{"n_layer": 11, "d_model": 128, "normalize_top_k": false}
Below are experts of layer 5 (counted from 0) of a mixture-of-experts language model. Rows are named router (the router's row for the expert) and show model dimensions 64-127. Each number is 128 + 24 x the weight over its row's rms, rounded and kept within 0 to 255. Numbers have three digits each.
After each expert's rows: a language model's description of what the expert responds to. This comes from a sample of Wikipedia text that the model never trained on.

# expert 13
router:163112119104115143121156131119120115197097153135114127162125126122129102122112146150102154108109140120150131129167126116129169144109124155130134098130162113126142138094120090104128101108125104
What it handles: Words starting table cells or header columns, such as Coordinates, Green, Washington, plus table separator rows and common nouns like film, service.

# expert 17
router:166134088075128112125149082150116149157110154099138154164114087095141129121100151156132114108080161130123146102171145141087150132139144186145153101141184098151132089132122139093127088118141099
What it handles: Line breaks at text starts or before == section headings, plus closing pieces like er, and pipes ending table cells.

# expert 18
router:158133121116154122129128132094110094141129134109153159137139142137112110138108179122141151110106168095158120146151141099114151134122119164149126087105153117119186145116099139108163116143086093
What it handles: Word pieces following A or An, such as An-y, A-y-ub, A-m-endment, A-rizona, and nouns after an article.

# expert 21
router:159115122089139104108149152146122108132124159149105143148116130105137108141112120175144115137094139140119141122154135096137161134121126135119121107125179123137163142135101129125173096121122111
What it handles: Competition and award words in sports stats tables and infoboxes, such as Cup, Championship, Award, Year, | Opp, Division.

# expert 20
router:145126155123116111138156131134113137151101141128119102151132138102096118146119125154120135131087149078151148105143154131139153176104118140146138124144175111116168111112095143127133142107114099
What it handles: Short pieces inside uncommon or foreign words and names, often after p or St, as in Komm-un-ist, Const-ab-ulary, Tr-ab-zon, St-rat-ford.

# expert 30
router:141134107132129151127153126117103105175127125100149145145118118137117116107130164143134136104110146111179142115165145109118165171119083145152100116132164096145150120089102140110163127123085111
What it handles: Single r or other pieces after Ar, Car, Bar or mir, such as Ar-r-iving, Car-r-ington, mir-r-or, plus Linnae-us.

# expert 22
router:119126127120134139163162125148149110147154130130124165112133173108142096127097126135140135103105168101122169145145137114115132131145140144133112097111170098125150138083096151104154121080130102
What it handles: Spaced words and punctuation right before a year or day number, such as commas in July 4, 2020, of, in, January, (born.

# expert 0
router:146112112119149156148140140104118111182131128092155157166132153100110101138139124122136132133103164120137135149156155135114127153116113154130083062123161081098140127134129138103137117105105112
What it handles: Word pieces inside personal and place names, especially right after Ben, Mar or hyphen, such as Ben-o-ît, Ben-ev-ento, Ben-Gurion.

# expert 29
router:162125119117158133143154110104126134152116131090114166141140114110094119153125150163153154106119135098141138117138115109121122144129152135124131094134170062134166104112114136141168143111072096
What it handles: Vowel-led piece right after a word's first letter, as in S-ir, R-uf-ous, m-emb-ranes, S-ug-ar, F-rid-ay.

# expert 9
router:128129134127133122127145121140097111166133139146138127168122140128143104145111138165120154119095142138153127136167136105139138159082135166155080125109153115112169124115098103108140134112130107
What it handles: Table pipes, closing parentheses before "is/was an American", and the word starting after a year in titles, such as 1969 W-esleyan.

# expert 5
router:148091160141134107130130137137123110145141145130135119137117128114127123148130149133110137127101176074155127151155119115118138147096124140125131104129189110119164153108115118114157105109088105
What it handles: Vowel-plus-r pieces, mostly ar and or, plus al, inside names and words, as in Buch-ar-est, Sug-ar, sol-ar, Vikt-or, Min-or.

# expert 16
router:117136122123140112167166140107133119150137138103140141135150144129090127136128116108116136122114099095133179092162142144131151181147088147133099094100130087162161136100090156083173138120071100
What it handles: Initial consonant fragments of words, often after a prefix like un or pre, such as p in unprecedented, fl, comp, sp.

# expert 23
router:124093113114116093106113126119109088142126145128122181181154121105116109119142160142130102123107131136145148099134122138148146152128130144142108109142155116165151123107075128112161112073098133
What it handles: Opening capital piece of a name or title word, often Ch, Th, Sh, Bl, as in Chairman, Thanasis, Child, Blenniella.

# expert 25
router:123109117130151092136166142116123128146111131080160121142139126125089146153129130138130139125138114099158129108159139105083153209097106139127145107155124122113155125092101130084132106125115108
What it handles: Short mid-word fragments like re, e, ra, o inside longer or foreign words, e.g. recreation, fraudulent, Commune, Fontaine.

# expert 14
router:114078148128131086084140154141129122147144126139141144177132131082137109145143124155120130097101135132133113106140136139121133126133118148139095114138176121157161120133101133088175098105100121
What it handles: Single capital letters starting a word after a table pipe, colon or list dash, as in | GF, | GK, : TOBIS, - Yo-yos.

# expert 26
router:166113141113142163117172122113113138173105135121126133153124122111111114121123143165115134108112151107162130109152124140100144133117128151157119114119152119117132132100128117105162123116115093
What it handles: Byte pieces of Japanese and Chinese characters in parenthesized original-script titles and names, plus pipe separators in number tables.

# expert 7
router:138124130107170107113140126133117119153140133095147147129120120141130129141149169136134108122109134103144112121166139077104150137146114166124094108128172112133132142097114138117118087119110081
What it handles: Word-final syllables like ens, ans, ades, ks inside personal names and other words, e.g. Jens(en), Shades, Mustafazade, Benson.

# expert 10
router:172117152099127140115134100117138122160110189108146147114081132121122083152122158138131144092109109124140144131114125104103165143125147134190118095105143112129118127104134141095133108146076134
What it handles: Possessive 's, possessive pronouns and articles before a noun in biographies and narrative, e.g. father's, her, his own, the, an.

# expert 15
router:173125127135133119110148137101130121143117151071097124144122144126115117107104121132112130110122165118182154117182141083114156134113076160143116083127176097156140119091113133100146156137105106
What it handles: Word pieces following a capital O or I, such as O-il, O-ll-i, I-d-le, I-raq, O-hio, plus other name pieces.

# expert 8
router:172090142140149097104148092102102096142107148129115107169136138109140085137140149128154136094103129116153100102170130121106148153113123151186140111126134127148153130128087108112166113068119119
What it handles: Prepositions, mostly of, also on, in, for, to, after an abstract noun, as in influence of, study of proposals, mention of the.

# expert 27
router:141121141115129115109174122093098134135106159127138142164104107099108099115142144148152185098109143109148127117135122126139130174140129167152097084102158099125160103125118141117147122109109106
What it handles: Forms of be (was, is, were, being, to be, has been) and the prefix un in unable, unearthed, unprecedented.

# expert 19
router:189148144137153166140204134125112119133098127117092134135109127071116115121113153138122164137088153109141146105133142118134143150133062134130134128101130118093133111111075125118134119133114127
What it handles: Verb stems split off before -ing or -ed endings, such as claim in reclaimed, join, found, lead, represent, distribut.

# expert 4
router:166117111099141116107139107109112117179100137123143132129094122125143113120133155169112153132108147114141168122143177107114139122115110175157112110133164111140146128103132125105166113085112120
What it handles: Generic nouns ending proper names of places and buildings, often in tables, such as House, Street, Creek, Avenue, Island, plus endings of longer names.

# expert 11
router:150134120104106119107129133102145125112122141116114135125149136130161136114126133160115163112101135080142129129161127150091118150124115171097107111133143076135144086136097135086123118070103133
What it handles: Double line breaks after a sentence ends, section heading markers like == and ===, and opening quotation marks before titles.

# expert 1
router:148143112158137138075133108162119125160131182141150109147140146124114103097126173170131156099126124078132144132162155118135116158100139129138094142130139140134140120115099110095110139158161109
What it handles: Line-initial infobox and taxobox field labels and their values after a dash, plus coordinate numbers and symbols, e.g. Production companies, Phylum: Chordata, 37°24′.

# expert 2
router:121100144119164144092157083133096127125117153075123114134123137123117118134140143127164142110121129078139154113157124124128160151108120142187132084123193084137163162083066136130165072135115125
What it handles: Conjunctions, quantifiers and adverbs that open a clause or phrase mid-sentence, such as that, as, after, when, how, because, other, many.

# expert 28
router:158100120109151115103163127132089142172116136120111132127115128153142113113111159162124135088090129102189119139171151133104144175112115157145120113143144109159162136109111140086135117090085133
What it handles: Dashes, pipes, commas and bullets between numbers or names in sports scores, standings and lists, e.g. 18 – Traoré, 63', Larson.

# expert 31
router:151120124120123128146164129148140137157129151106114171140123155101107113134129134168110148110105169093163129136146117127129134158105110144171117103125150104132158133110117112096137111101137118
What it handles: The leading digit 1 or 2 of years, especially in birth–death spans, dates and taxonomic authorities, e.g. (1886–1967), in 1614, 2006.

# expert 12
router:133109117112155112139147106133118137147131168093138186149108114114146120118113137165125117109098130090127153091156119140118141132095102141148107104138138113137155122105118119097144100063102115
What it handles: Periods ending sentences, often fused to a word ending, such as es., ing., ".", plus some clause-ending commas before and.

# expert 24
router:158072154118137128133155137138098075148127137074099118165124112130120117114118121121154137131124131106182154134164124146094147159116147137124124087111152081152123135132125148105161137115122105
What it handles: Interior or final pieces of ordinary long words, such as inev-it-able, exquis-ite, remark-able, unders-ide.

# expert 6
router:178132133106129139110161092122097149156108210141133131139150120069112123129134142146107133094079158091141135137145125132087137124098108173167097121101155093099138141068133135119169118141128134
What it handles: Common nouns right after the or of the, such as name, population, species, century, village, album.

# expert 3
router:163123153139149093100177091120109136143122154083137142153110124130141112136131161127137147124103156092150127106167139121141139147104160162152087109117200047110158150096119108130133130140089076
What it handles: First word or word piece of a new paragraph or line, often after a heading, such as R-ich-ard, M-ark, B-orn, The.